config.yaml
hidden_size: 128
d_shared_expert: 0
normalize_top_k: true
routed_scale: 1.0
balance_loss: 0.0061
balance_bias: false
lr_router: 0.00256
vocab_size: 8192
tie_word_embeddings: false
learning_rate: 0.0054
train_tokens: 700100000
Below are experts of layer 3 (counted from 0) of a mixture-of-experts language model. Rows are named router (the router's row for the expert), up (a neuron's input weights, with its number) and show model dimensions 0-127. Each number is 128 + 24 x the weight over its row's rms, rounded and kept within 0 to 255. Numbers have three digits each.
After each expert's rows: a language model's description of what the expert responds to. This comes from a sample of Wikipedia text that the model never trained on.

# expert 25
router:100120168136184128149165082207124106161134143146097159170133113102161099150112122107148084160108119172132087122101110085157135143137121117138051123115113125161128113137121126128117103182118157105123142114179103110125130135139125125144137122128144131107122115124155152137118131150116144153105124153125138137123143125165142102121133116156107122141161086124067138086108137126118134139142
up11:190148138143155154125134138126141156098144147133083110146138123126127106112115103107178135135148129139165125114137125125103136148129119103135142158104151123095098135126120142143134138106124116137128104136126111121173091159133138104135126121115164122147117054109058121099106148171141089132141125123180162101130106124063165100120131152079125119125133170111124134140163150111132103190146
up12:132158150122127130117163151137139120120149125109127157154124165146104099131079120134138147150114099107149125109146116119135064126125143127099120131136095147160100104154107106192137117141106102184137143119152131094086105074133102106127132129158130141142108105151140132158124141107195158132102134154105099152107142112083154160169126162128089116131085170119123148148092116115106093115119
up13:140153184112138101118137163140110104140184115117134137154152153136133145110148106162135138139124119153101141157101108122114128151148115120119131145142130156140115174134134109122149105120122132106150081136136134111095155130132101153117119100141123118164119081139135136138106127139099111101174093116197113165166098172149156108134185131123142075207149101144113121116134143111130160099146
up14:117069111121121156104115129141095138133148158131113092122127138111175160119104106129142149114158150096144137124108161143058111148171169130082124102107138143113086136126134133096108130117133096076146092115156128123144096123177092110147161199150096160120145155133105158128102138147109112123125145150136134120110122102162139129169108156147115133131166117111128106134151101142142101114156
up15:115081130099108133095107135118113119109151095099122127148096140144140113099108125147167105077123081135109140175151132116179100113158121131131138066143106046110132136129148108092106132119117117112101151112145142131152174106118131111118107134098168144137154128103126135117118141127095130132131103124156103095163116064109118085102102109137150120152126122084138116115150157113132115137087
up16:110133158174145118130142121134140177100135120103141132070135143139138131153131159118111158170168118104137132093149136152090090121147127086132153106110108151113073088139140112165084148122155104122142146140109123151106112123123137120119118106137157137117130124134080086069142174137126134133141170145193141135162088116122126129099145163137120148141116151117139157124100092127126118095079
up17:085103115123120140132100143126135089116147120137165132113110140106141118117127099114153147142079148122132118117145133143127124133117112130141130091145146110090110076080126138141124111153093135111095186135108145099102138120152146082172132123108157146128106127112113145104081100079173100095170154126109143138120097115138159114109129102071116150165141187160137151114135169126180143115128
It responds to: Middle syllables of non-English proper names and Latin taxonomic names, such as Huach-uc-a, Bhatt-ach-arya, Kamik-az-es, -idae, -ensis.

# expert 59
router:153121120154146092127142123151150110141139150110150158145098122104096120106137142162136172134144121137137115131134106116110129147140127113134124116133126146166168130109122151184096083145136187146156123130121114112158120114173128140144131137092145134174112187148079080138122149110135151080105108099143114094132114169131139136136157134131113134105138117156198191122140186106135130133136
up0:145142126111090149143120119139127132108109157125148126121141153118143141099098111156121157100104109152129110143139105109132095094117190173100161137135091082142105153130145171125122088049112148135136131137094123125113166105101162127117111098115146192109155121092138139128102108160156164125147137113112120110100115171149151104146160149127175128121171099135145124142131122117137159165124
up1:137112100140146163133129155110162097127139131158153127130111105109146153145095108097131150193110132175158130190141127117060177102077118138122129106126118194098134112119141100122171099138100126149140170150117106107132103171125131123139157138096131136149116109143133133140112076159120136139118130130160142120077113107152117144140121109162129130126110069159119134139127142125134138098135
up2:122123129135134148126144135104129140124146131094110131139132126091146102133076138170119126119130161146137115107192138077176089147109107101149153114094113113132139164127167084124208112113094148130122106078129139114087123118102140141117136093142147149140146141160136122105169145112126153103121106109150103183157154144146127133122130121103145117144101104155101112134141085130076122102099
up3:123104107171081131113148100106119128108126132088114118131151141106136131112111107129111099140064107143097158116127108148168113064130074126143123136119116096114125140098097116147098134159140100129107208175102092131126145100122130132155142113156166129125085148114154109106130162109118157121083105115138126138149127122141152138110137175123138148146131159116127130102137092127137066144139
up4:173122159098125111074105142106095162098150119156154136116118140143134093157122117143136157101093128183141134163122123088133159134142158117162144110090092109150111154144112151142134122116089133160101148144132140117159164135137145109120152158133137114084134158124121098168162132101107099161120100139103175138110108155158095122156124167079169123163148103097111144137148120143106130146114
up5:168119081166127135134113144135147146103107102123092126078132129143103129078168145179105158131121148126133156124113112158143132160155119091117120141178131129143151134114122117154146140171116116154162182115115122148135096117122096096134133121142126131117134116109116083105148112065125108136149169169140136145159094147172129091173096139110162138125132103129113146122146104120133142176167
up6:155146141129111130111139127096064126146136130148154131133185139122136128106132133138131124146162131142138124125082132086118132126118129165139127123113092155114139119106123126164135133153129130097185129112136105195133137119117104085185100188126138101150109135143139169171119076083126112113123124142108121118090105129135131148129051132140119115116114115166140124157116153126187113156125
It responds to: Everyday adjectives, participles and word endings in running prose, such as specific, other, known, used, capable, declin|ing.

# expert 45
router:130136132151159104104180062137127144156131147135153168133122104102123096107152133147098068116103125129109080139087099084127119116154131109113162121158150083148160136125080114110116087141132163131154120120105111114171127133106154110142110112125116131144113178106098130142122139124143147155124147136087154120089143142085122112165116130088117138148140162119107139155169155128138161102149
up3:139103155126129144218131148143166082104108158123141118119165143144115138156114127105118117140140147090129159091125117148088135146116161127134155124121080128119114150165124182152148146079161119124115111153102142112139143147134080146120094141161128137098137115141138115096119136110087119175108099134147117079110154113135127142102128118118139131164175131165137121142159097126124101175127
up4:100141098100135100127131132082120125123131133178108156122072170124082138149116108129155118138186165112098141115131140127134148119124071109116149144123072165095115134119135091152123113101114122117115147116101145127142143100131080123133086157134101107115141149116151084090135103096116104085073177155141114117131110144136130142135141140128100138092167138127113126126118133110119144184105
up5:151132153097162128100124130136159154126073105053158093132155121134147099127111162131131135110079111160122095124104148130143102104112172103133137136143135134144147136140131172106125132168094141146155157157063128081111132154139132120142100116132137152145120112118108122125147111135128162131158125123098105144131127132120166120109122120112145165130158109138093143196082087099146134160154
up6:124145078096099117140122166098096083121130125120129122082101101162105096095120158122117152131154132138131106099181138099087172122148171131139129129109093160113136100132143140152090134155092120091149149152150143198157123146154141116115097145156111097104124136176135120146158154111126142134099108120125130151105120105133168120124166151135162146112162156124138135125104120118149162086123
up7:120149125108121138134106106143101154166134124149136145098142116157134100113122103144110131074128134133124144159133132115122126146170135124146122134103139134140124090128142108101130120122133142119104159122123116153123123141137118169114080122161079117131134137085158100124119152107110124114114115162097101214112134109121147104144072098172135122137156099120093064141191133111147151197149
up8:128089122107133130134137169171166103166152173140130155113115148124147158126132111083131148127128141115115155166123117126157138145091157110147116142112136111098115123135125103145124144138113128151071124138162163092115154094150115148118174142101138133082129129168134128160174126105128152181107128119116089095157114155154146124122111118184152117121135102096105064136103141144076130117121
up9:065107113102135126127096156163094127101154155107099115118117190135129101173121095114106132132159108110153136143135135130146116151154114111089161122140112104124134113072148133112156128136153102119097094119142125127114138100152129125161164106133186073145128119103161107099105163128130149145164123125156121122145097120130127106109069136115125176124060114146110155118127156140119130115123
It responds to: Copulas, auxiliaries and adverbs in narrative sentences, such as was, is, been, also, not, significantly, eventually.

# expert 18
router:138151118099139109114153151117140109169101131140146168151121109137132153127093096122127114114116145129180084156077108057126144137092149142132123161128166122146152150143132116116118132105146175086185157144152126131105144130119126160115139094111120121159158126152117153155137105131122123089104098126139111144130090139115099127145134112122157160150097147131139147135059122108121191127168
up0:124161140114124125131137095159127103130114140094122140137128098178185164090124125163126108138123099121155129169152124115136135098151126124153104090127097124133115120182093189116177107147141112147122122124086162117137103120169068140111149169106137158114126107115126115096113122145174101117120088104134142113117075096142148126117107122136132115169124194136134123116132152153123144146122
up1:138149144151137127158102107074141142119123159129113109125152122169084098133129144096155098127116111108121148081152148141124117123138107111088192119129127107132108092102103102119070097117121120095130122141118142130109119097149105132130151088166106090129173146076139155100152181120097139113147124117135143097092164097104136162150123142119075100150131121151148110157118134117136101156116
up2:108100126143119126085083109142112148138117126127063119110135104145111131184126124111197127143107087131138150139115117143156074144149110174141089134134127112138113102129131143097115108100136101136137130186123135084128155152174118155145131143133126127072131137107110076091121132154108143140143131110132122151167172089144150163124125126164102103115140101122143121110124159160129113165132
up3:122090114115108144124118126134083157118124092100079116112095163150138106139137119113143187142153102097136105128139152129147146135154087113091126115128110159154098115086147154172131136118119113139142119120117100137129114140153096151120139134115160109079158108091116120098125132151162145139123109146106108201130109122119145161140145147134093145130134186128177137138151113167168102075124
up4:132120162145181127164133140120126129159143106130115147121150152125151131098136136107089115116122121121131092101094115125122182095088129130137122140136145144170172153088099144161099123128093125116146180117108118149151143134081110180185109146126123123152135134109154106153147122127067090130141148176114086123110144122152129075150156122132155140168140120092105143155120117115155140098130
up5:121070149113156122117114153130117136137163117090131116120117147148135128128133102133154106155121128108143068099168129113191140133147138148082172112114111110170124114108126134156134111118121105127140127162088135121172119118136036129125152126103114112112120151110099138106128121101134092139172092108126137122125138151131126128143173146166122098181105142137188118119126112164110115100143
up6:137136183131111159151157157119124125126156140142102135112104151095111154119149180129117127159140137148107142152145123142122094130119093108098168159134111146107136105131191119131123125140158159126121117124078129147122111133180118103131133126144120128142162087168117124141128194193138137133118141116136115146111155124098148085143140151069121086154137117123086155163132139091099129158095
It responds to: Opening parentheses, quotation marks, en dashes, slashes, headings and LaTeX braces, most often a space-preceded ( before dates, abbreviations or glosses.

# expert 3
router:143153119123143149128113111187150109185079169125143165165121127163116152118143115137109111115184157137112135123137087095112128108130133119146135133125106123112182107104079175109137120113112173133129128110119118130123146136152144119116126149123142155145100171153120104187138130111127117116136140121075136122145154118103126114113144134097102167176124111145115096162199138099119156133112
up4:125135145160135113151132114142146125139152129131151131122070138141187133118112123106126154180089128142137131109158143120125109167127133097140139094157132127188140137139115127091126122129118122128139069143114153181122106084125104082098131101164138158164116125168128165147118105113132135122099151125159138144084095123144192155122176095108137129082137150133125148131119111128133139104180
up5:107110088121153136152153150116178101168129149125128133121097118109140166087104124165137139121122142125069139099088145089104148108122093152175096133114116148124114123126132103141193153131112136170147122116140117096104123099116117166109121129159120171124126101084151146146137147150143121118083122115107095152158109126204132126109164150129126157138090146117148126129125132144129153174126
up6:161118135126118141126108145128154125094133147135120115144191142166093115127150146106114122160103115111104172148154141155106111137124140117125134125143149091150119127108166134087153144115101105126092145141081200156123134159134115102171183170144119147146118104128094137100116109149167141144083136093152136118134152130106120154090097090157110123126157159114132148155091085139104135138101
up7:179063103133136115087138134123114093108112132123105129146151133145112161142109133121116124138135114152148143135110144167116156113118143150139092122134103112080119073115113085151091151175159096140115121135168163119071120093142092130120168179102134131147123098115130136172136137102159121121126122104132145128159090077145113144136107122159112089178140144151136104123094135124113120107140
up8:113167125186133123130106125128109145128129079121130118130084157100112141141179138135106138138100155129101130112128159144133117160161134146132104087146158171153134154108126122144169116119155114146143161179105079115128139113124111123149164187137094135127113123111130123135075118122123134132102103125108139158159169092137122177108090074112115099187117151155122125109124098110139125147107
up9:158102118162165117130147150125098115122125112139116133104118117128157152165120141099144128134110145154144112153121122105105127157126123143109107137126079132174145067117114141098132144159116101126134120121097101093120098120135105111139103087025062072106137132139168151160161139129141100121145146181103166135129146165134123110131149141125144110103149127143136134137130101110143154116150
up10:120147084153184123183094145108154112081149108103117128116077112120090128102130127172102170159089122132091124075125127143144096159121151129124130163106153154128149142096129120099138096145143113155122097108120104149123075130100124129120097135146101101156107166155148144110102123151120093104135100142155110135131101141149139129165086147122122123096137144141109096143131158142173106134134
It responds to: Common nouns and noun-final suffix pieces after articles or possessives, such as company, film, career, manufacturing, writing.

# expert 10
router:147135133126129157133131107158142133126109117120129134099134140143113121106122122168117074135132161182126069151165102076160088143110156104185132158092120088092171130131121120176137130085127165129137131130102132126166164131129153129145100163116122119126094172134072122139137168105111102146123119100109136115098126133101100105103108138138155144134176148141142124151162138088114131130144
up0:109148118119104114158160145099095133103126129158098149103154125123120113089145144134103118080119145153135102138149130108148154143156082131174152112120153128088134139102102161153171149098097129111153133112105158135154083127125105078111111139152160136117113142141120114115193146148091128099135134103111151086137118164129128109069104110202163124145149095137115154121126141113148133124121
up1:115086176122156156117109170124107139078168133147156074140127146075112120140140098109148131133115156074157142115154142159128150139136128115093138149147163109135124116077193126121132088156130123158125115179104146146112109093129130161150110112169102181108127137100164106097117132155122121135117111104157104129103139142120107147111140101159129139143104103124156126152099122152143139127142
up2:143153045156106129115126075141110142141098122111148139088133122129128109155126109142133137165135132093130145121131114123140139121126127114134135087141164113154131078131175117145102142103177116109141176130141117133117101116100104200180105117161105135102141155121125093102134148153131127108159161172120131111115121121103091132170143124129158139111141134146167126134143159148142079083137
up3:109143089133121125123134182131131133106161113167140128116116111184174112152114078114156118136115138108140145116126137175095119150165137139075177094117174134119092119145123123116133101145127081131111115130152114111118143078157117160161175129131113185109134103172118100101137083133129118148111139098169131113125143142136085141076098143136126122118122111137125146079133133146138117135125
up4:113103120126101094097114124138075139164085120131135156131124119130112190133124145092127150126142114102105111136087131126084199104145106158118132132163081142151161100131089157122128132152117144120137113124115126138125111114088111132131111125093143163150135159159148074153138096112110125097155133143165145112121117118152154111130179073111110105119097098156128113133178132117095127100118
up5:137090114087105154122130160144138080115134135135109097138107125152148146141150113144134135160100104086147128096129134133136134089102132108112131116099148134144125095123143137111083150106108105164133132069147118136135177115138064100100157130164089120097139125145128107125123101144117064148082143125161119111174148080135150131068100126151129149126151128108143129137108154139171107153116
up6:165132153117140125178130105114116126144089146142144150141142107164132183157119140144077120131101122127143135107126128142121086145106119135117144119163109128114112128184128109105152167132167112056141108112146090170143131145135130128127125089111142163151122120174154108101160132143163137160142148144120148117124081106124193123141077120149125108097123166130125153096092113107167134129128
It responds to: Plural nouns and plural endings (people, members, households, -ions, -ers) plus % signs, often in census and demographic statistics.

# expert 14
router:112132125141136103086141095163152081113125177083157170174138092121135175120095136126145153162141139182155090107131126084104122136116106147149130106116113102139155111118072107110149128167143162115107133154174160144126139137158132116111133131158098116150105147119138153095134148108122144121099133105112131112143100116131099128150162125149131116143105115101122135149073142077132141173115
up4:155186123155103127126077099141095119134139134122121128138118117119181121108146136114130160162113119133116126157123115135091099114092112159131102132137116158160109053052116098135138143117132135160170146088123127132139105152152119120076144154144163084141118156098137157133110103139101123125136162124128117123168126115149121148124101102083174123126148109152104146113143108114156115123088
up5:112154062149148146140178082118098139129106127101131130117155111129134147118112162124116095118135122127085139137178123138125105135134100111146123162089128134146147081125124130166122054108147128156181134200104117130117133100138110100086138147132074140143137133125093125106118123130122179110141120141127137144171137123131156104134113161158136126112155118082153110108125150119102148111104
up6:146124150087100154143113166111104139119153105124101117127107099156128123084122119156138111121134139114119138112143115128157149107130131152137118140115123086157098120074144138080146152139087089101119118111130089113129114142137185089099130133115095123113134161126143091139151131176136166138115081163151145155087141115162140098107100155188103109116096126135131163129129147170090110118170
up7:111125160047094115122152135150084119144173100133119114128134133099142097126128088121151196111096150131104129180100120117137143126116124110143102157161114107111117128149128130102111101122117116148134130089141132138117111123109169107128095113106126131111132081141145097121175128132133113145166112121129106180101127126094124087146136132144198154101110088134120121144108154128089140144164
up8:154164115130108135156073130129109121113160148164149127132147125142146107091100116099123152085124140118114135146122122133161096127118105172141155134099118138115142094147148107105122114148111111078159142117126131087107138085126124184179109081134159148129138111142172125166169116067111142184134103151138121101160143130165131087104120121099126104129163138096087133126129134139112147145119
up9:079114139134133130162122060131100108111157151140097096124164162126114126126159144107082125111135062139169157087121134149101134139099132093109136128123149130109132137133148108142125172142164085084097125128133107135115135122116129120116149110129118135118138127125137067122186121102092116119123140144141118163123166049147166117114112173112125138144121138132124126090113144145122085120129
up10:129127105135080123126127134121144164134133091125113106124136184155100138126133101090126069115114153123142157131143151148150084113116142102077149154158129127103119134123139124102112124156128096132122144162120073129117156169115122142122138130129120121111128095144133108099070101080156082113142166141149141089118143158118137180090133141161167095141144091184128133112144120148095112142142
It responds to: Colons ending field labels in infobox-style lists (Producer:, Vocals:, Record:), plus table pipes and dashes between entries.

# expert 30
router:139161123116122160139137117150120101146091146119157115104151130169126127096112128125129124109163138134127155133127102134153120089084135124142109137110124130082181109117089144141132117117134189153146141108110129111149175139120155138137127160099138149110117193148118102148132118115143158099133117120126160111141173112139109140075161155111140171162175117132149140159212139111096150145137
up4:135152100137124105140099139109110105103131074079092117143122132168123119132111088192141079162136111130085135111113114134139126134124154111083132119096108118157109155162076145111123093122130123105106117147106123118163121145166113121151137136123097140140109139164108139117109116115140090141094142091172142099146132114147106181139124181120126133169166122133105091141107106132151105174115
up5:144088156120168149143130131117111144096142137120101092094157073126123107143155152113141151145124135120117135083146163102082164092159131110118086108132094124109133100138139140175101123111151124140188157147103124132162142109084096133142107147087145125109115114130111152093127137106116114095134133144158117104146176132118128180107131142078178117129154136139143090148121172121144136122099
up6:077155148155118137087097121139087135144129113136159143147111130092133118131158144123147124111094143135106117176101129107176099128133123136133135123171128115170136157129136150144119121163145131196119130165141117204166130161138112115130107142123144125170109137084142097126117140096128144134140111110144135172134107124139134121127120137138210129131104118107133171136149152109107099091175
up7:103087136141146140119135163090119184106157074123152099079119116146134081117156149117150145113144103107154145125143161166176136097160148112135129115159152144121101120157175145141111110143130085131081118172139129152106116114126111113138126168113102142108121125117124124132118144137110098137123096141142147154111072121146119204137145104142147120107126125152119162129105145146122109081094
up8:145129113085136122126120152106127121082150098125111153104128123122156124123143120117110138156076100149120113134136126141116101124103135139142154124134175151122123149150156119173129157166117134133130162116123127133122102132149094081088131159138116139140141082145138151154102118113135085140086145135170156122111038156178132081145147116167159100125136119135083164128120171124154131094150
up9:121128085107126105164138110116132118133138094146125138112131128141116140164125068104121118055151118116111118114109148122122112120121116139104119117127088130119117124138111174153108169112145108126117076127136141126165143142120149181124090130138166190079132129126101169089134147143140167121108112126134121105127134110122082097130186154121137124073082118084128154104140100096116145118134
up10:148124113112143148144087123156103098105171119138103127124116158121161138094178137165139125136103122113092155118102124136107132164185180090173097129145142132121117180169157138123119133157127126135118091123145144097123112145109140136166125142131113132137122105133104114142145167143119103133090118150092111097078087109132163111103124138168115121165107171123161100136106080140170139133118
It responds to: Final nouns of topic phrases and section headings, such as career, League, education, Cup, Party, army, often after World or National.

# expert 32
router:143150146113102078155107141115132139147138139103192184173140114095111101124106148075106131123154143151145134132122103132112119104063116109140118094096136125140109133105147090156133141104132186132097163124148131147120128108159151116117097131118123131067146121113175133124109109104138130122158122157122134164113067132096121142146162114103112142119121116164115117097111108128160129101166
up1:111114135153135125112191162084099172111133124101109128076109158115121116095145114092137142087131083094173112144119147110143135127114113101163107128078158062092143092085132153128140094126108128119147164139136116095129119127148102123117110093155139083127140123146133094148135129122110129116127096176105117116130168134100185140148129133123114139122139118100148157131119140159089129117144
up2:122108122138145136117151111161138149068140140104139112124082106143128094180129101120093158167138154098131154118140146161124181138152095147150130121138141114112127128177122127123144127151146143158151112064154135120073086168151146105141139103107174124132145107110115149139114160105159172146140077151123115138130164144130103149100126103140106177128115119164108127125108126137120079140131
up3:120125176157148124130142102119095125136126138090116129152124117146150129123167103128144147110129114149117126133141118171122135135111138055095104178124171098102159110121164122118149105102150122136146096124140157175124129177114154151178112118154183142156087112124163126137129108122123147130086128125102124071123112119122147162151128135160147049158165131135125116147124101143136142122142
up4:091136167157101146090192154140178118114168146133128105101138102123139112118118180134170166122162132117159121140146127150145141148145145167116158163096116145134123122115130167130142116126098160118118148157108101127107101138157149106114130138086130084128144089159092102157141160165084139116139135129170126158106148157168138145121132138129120120149138122133156184119098135119085116160129
up5:128104104175141145148110146143142070081130107132130098125160165133102123121117084102158150149135144083110173093132140155113143107160127110134135083122147160122105168152145136109148125146139092097128118157112121125126071131145141106108146119130147162132110086138136106143101124145151145170135129059170087145131129104131091159082116122126096095133108140120138112135113165160146120114118
up6:108142144130133120109144153082114070171126125104107139097127121124134122139176108149124109114097151090126107111096145146089140134148146142127126146098119108123173101113138141049145091095149118134120102111146121110148134180141122146148099158170145126142145120117154120150150104099153142153110080151185090128090127149127120072115129120157127139107102117100118105132118100140151158095136
up7:092117143124138142138120160097137103120137137147079116100160054129149122155133092148126084092107124141128134106145158137134127126142115126091125169182129142110089117159129165112117093124144114132136118178147107102118108140106130189121139127124156157113162084128134109139126128128136103138122145141142161111167137163171111088134083116134103145129159124051118145108103139113142111145147
It responds to: Capitalized first word of a table cell or list item, such as Win, names (David, Robert), places (San, New, St), positions DF, MF.

# expert 16
router:126116138130133119060165084137133162168122092120167148147130152090126104075114124137112130142114118142126108138108115121130102128147134125129178114104132103140130137132125143115109139092106135189110144118160138125147135178117128145138120124147143079116174168151053120189138142137154121104131137109130112112093122159140096086150127135119102163108113123156146119069095112132136125147127
up1:086112117119088135145151201136115151123154136118137146123114113131123136130170145141101169138178146096130147114115129145120105134116150161106136121139092104106144133176169159084114122133131134100165128122141159154125175129119150143149135133149145117098168131104152145151111077140165119117146102077136075158097124105126107167098117128122125154133109142133134178088095153147152133144097
up2:161170101144138139153154096163118118130138132140136107125080134172101052150095116126152102113114135203093149144154123142150086116130111130116143131147109132111084118125125119112131146131154113129159126160137144119132160101153164086099167101171150130090142118136122190139109130137148109116121080117085119134122117139160119171114121121159105133113151141124139077111115118141143115129134
up3:146141167130126103076142137148106134115105106080094112172110120121137103106103091143123118140109129119146160110092095129111133109167099070134166141117123138169121131143155086126109115112111136160144074133117142155145117136129150145121180161098115174134128127098103131140121127076145115142125171116134119146103080087069126126139116150123097076158148125107148099141133119136144143134142
up4:162141097143159127120118138126163071119136134165127109146137154144130156103134138147132167164152155183105129162119142138127119097113117079089106136115141158140086170104156115126122098127162093136112110137114094102127115127121142116115176142132166144129122140152098157116129109143154107091156160083169122130112125107118104135099141136165167112086143188123126109140117113144139112067136
up5:133085075119137144132147139097078147116148116092130128128127171136099138125091138105111118116166121128109158118139115113115127152106157086161119086152107100173110072136150075134122083162139131123104118120114146155103139142170137158065130112105138110110096114104140116146115084138151111120191104134171126166150121125135137148117129121153141124118114103121156108139166129141158091128112
up6:099087131130094156123096170108134091139165109150152154107151193114172120135112116162093119083157165109139153117138149155120143155174100162128140121124106155129126122157159135138131139128134133113109074132138149097128119139146171115132129154196107120133161129111138119145163164150103090163135115170132104123130122130135116135138071116136121094112104134138121149127131124184122103113153
up7:105123135147076120117138155126127134152145165129113120106121108117135109118113149150096139133134113111144118157156125177160115130114190113156193097115158116129129105119148113132108117128118117104137147152096130083157091124159085156166146100077130148130096138140106135103097116214110139126130122109124116107091140137098110164134142140121107122107127090139181152144118157106092143154108
It responds to: Em dashes and plus or minus signs in data tables, along with fragments after St, w or d inside words such as Stetson, strata and edge.

# expert 15
router:132145131129125158157113163107120129180098115126182199104123094102106131129129133081100127131138141142127069133128121162127104065082114133153108115093148113091159113102085119130132127129119179148117171134143071159133156122144109107122100114145143134106132122124143134139126107108142097111143129152094110163095127137154134165103157133099112152101144134119119116109150114097158148103152
up1:104136101135128150135096101167137135148094112136143139138129137098152107173112072143161123175130092100123111086108074106131169149121117173151135116150123091117146082133136063108075142132161140117164125103130133160129081136147126157120094095137172122133148149142130165136118120116109107104157126109095114132137077131101131081106132101134136118121121110120131167129118115119130132166122
up2:123123172092109096152182156137145166145099127132147142151100124101108134147155112119115095118083146131083128120113112140094101151108113110147170117128138116105141132129112073121129141149126103114178144127155084146124164119147145098094121092120149134107151135096153157120119120111137139124166144137095101138170128125135135143158146116076161110142092105123157095095097127166126089075155
up3:148155105102110115136127164174152115132109135130119110101111151123106122107148139117107126146156124101145107127121120091128187120122148086153131131107125133158136170099118166138132145142079150122116109114117150141148110151085132101159134143181109130127139144088105150104157086085136101146107135162068114101127130106144103080157111070162157142141113116156153123118107100094103152112167
up4:172098139152118134167106160068144147131112127116136117126085135114110103107108129140146124126153154115153127142168153172118149137122120071115115112121156139124115163079136119116139127117125162121067140165141106183105093128135142090120115134159083120112121175157139118149159163142126127103111141118114157127102104137091160128125142077161121135127126128146142140139155091126182092104152
up5:153176106129077136113141124183122096145124134175098127121136109140150103173116138109176144156105123122154150140093141109144142168149111173114097146113144133099109108176132117108137099151138113100096131111134164101105139168141099179141116140124138138133125107135154080145149113120104160169097103142163137148145178148136098108107096120146156107149153101122098137105140119154102146146134
up6:151149096176169099111130089143125087108118117131104128193146114138116118147137151128113114143113125147131164154116122165138175161183151145098119146101111147123142178150111153161101128159149139134149124127120113123081095126104142160144120095123127122120094139167086132124128116124142139124108116106132126086142127134142131080118138180162119099103151158138192131164154129120162130112096
up7:131116083145104140107116098158129148118115113138107110107102116123104169094153171142111097148156118101123152098144117156156153123092108146063134126103140088132133138146160163123111132046113141152172128146116115182127113163152111173140143122114110159142120130151157071108085111145126117142129132122134096107119094128141110139146132172101109120116164084130145147132113146132150108114130
It responds to: First names or their opening piece, typically after a comma, and, by or a title, such as John, David, Jeff, Car(rie).

# expert 20
router:126128136068116105130108094138127143143137087135105150163114150139120138128155137107100059100190148133144067132096112121095149123165153096132159127090115117144123153172095153122114085132121135147145105107112133098137138131163139146108175169117111110133128149158125110114145131131088151146116130079123151119123144141127110108144135108116133121108160091160150092125152160087149147163150
up7:143083102130110135093096145115121155106151105073144104098122141123127141104158124130129164125138119111114140172147116111119154134105173137163134130148098151123147145153134125163138123111113119160116171137149110148164128100102136159102060125141081113118174104130072098131121131147143131118130063098160074099139127148104159123123105117152127181106109133119133168115150112121100118125121
up8:164108087126098146144160137120094115118152154126127106123075166138099143107071132114132132091120123157099113107162164159149149156108175116170109112136138157138123123126134135144138095150091101118109104127095137105140154135101168139111118134109151134137115131112097100153082055132122119150124162117126136107113169112094160130084150129135138148145137113131152091121138128149079121107080
up9:132137145130148141130130140117088176123151179089119113153162116131153149122118107128130147133167127144097166146107145182145120125109156108097118129134109113096106158107148170155151146119174092114086129126106130130116140140106097138074165110106106135140159130127094136099115137116144140143126143138132127107072104129088108191151087134102125170091130127163117097090122122163132089136153
up10:116145126114094132136118113114165170085182138102114134128119176122110134163134127132100127127089127095143094134121137142158063125135133127117132136139171171157169091129143109104095120117137143107135103095116113121117112130139133108083100178187135133135190136129107121145150189131109113130119085123107100179132143113139159103114130122140125136101119114140115160174122136148123082134129
up11:157154110089158149122150147154103125093163142122160102130172154174160135126138150165122121106140067115086144145139131129123115138096136116125121126146134162106154132146113101152136130128123130117128101183100077122066164101126134121110142136095145119114134139081126144114132110125103197145092072129174153146134153112146116141124106177166098151102136127144114132124138129129113143111143
up12:128106155115094124145121110122169113114123103095169120159130148101100119138131129121115116126144087115139142101133132146117150142150116139136117163115146116159086142112163113120113203081087117159068123179110134106145140127133144105148116155131174111076129116129109142127099127111132141098116145102130130119094169071131175150103164109089130099130134095132150183124147128131156150143121
up13:138146100121157129108121085164065185144118117127114100151106136130122119136141129108131139172109106096125137150175109161152098156104080125096116114133175125133133149134126155115116186130109106103165157139123153156115117147153084121124146143106132154153137128134148112140088155121124136136065152080115130145117155105118150137100135161146129132126146163139093109102153093110175116107098
It responds to: Ordinal words and measurement units, such as first, second, third, sixth, km, mm, metres, -year, plus word fragments in data lists.

# expert 24
router:162114108139127072132127127147116149169070148129150178163141134124115121117107112107135117122155140106166101119112093137145145119079113142163124153112128127142169085129096127141106140123145198128128161124145131132148150110144134137168113104121133093098148208136111103127150104105115124113140127129102136112112175146147123088157166133115140154126175122142145131125184147112104115126159
up8:128111148113127123099180123098151160133116136117143137170136173175152129142147152156145131131160140159122139136113130123135087163091138134104138094139109123151121156153142107113130111093139147119122130141128178118141178150152200116139132117063174171164098127161134127107132128124140101115155095109077128169143099124121115168147132152113150139157138129145166118107135127135086140166131
up9:183108105125094123129133149138091148104168109119123139151080133130110145134130135152159160160064113098163139099142159147122120138127106123156126117152121114127156126098142126132104114133166112131120091131186152156137123100125135116109104087121160117093114136136154144099158123101178130128140192100127162115137176078083084136130143124117165147112137137128142106109141172123115100139133
up10:131148123154143118148120130145107106091155130079120133130111104164128099087163096130109120161089135132098153139140141125155126132110132161105146138101151130134124089092127131151159138109177146168098115169110082155136130146212135161128096150144132110088150140123101116130162123118125113154118106157088123140107168128189151147129130177149119169123150135123095130144109135129144123154105
up11:141101111113138123059122154160144106154112125143149121147112128135091113151142146122101088146137127115127131159123149120085157143158138141112123134149173120087155098113077170113081076139139129122107134142117101138146099099164200122125135081116109132118110130137138117147131158115156137095126104159114141110123087085124130116158163125098136108124100166140164156154162119143100155109105
up12:104133120146139149093108127121149096095127157130118098174125138154144123071125122161147177143124115128099127092122130101117171050116127152121137116163119104107145142155106103164131110164091117087143122113156156140142131116137117117098144174185155121150134113103142127123079142128137135132132128181159140125156130171140155145109109133140159106132165130165135106127138085131101095147105
up13:133193079158134105152098136169163107125106087134116124138156117142144095147101108118117144143144145131149089165131146134157156136140146138134141110126178118111116152139146129119115153115164119120143103082142174153095099140117140148184139156141108114132143133146120110136112116109138144121141131151102118128074154140076104132139192138173147153132159118125168127125139067154141162127117
up14:152075102131169129152140168122094154126127097156111138133121176138142124151105132135127137103187143099124107097116147128153075129111125132150161110103121167058098120134140157143151170107162145110109122126131106146113104094140161115158114147167107110156168136113124148125157122132160142124097087168135146099100119133095133087123126111139114129169180135140130136105130126120130089139156
It responds to: Ordinary nouns and pronoun endings after prepositions or articles, such as part, fact, King, father, house, and the ends of none and nothing.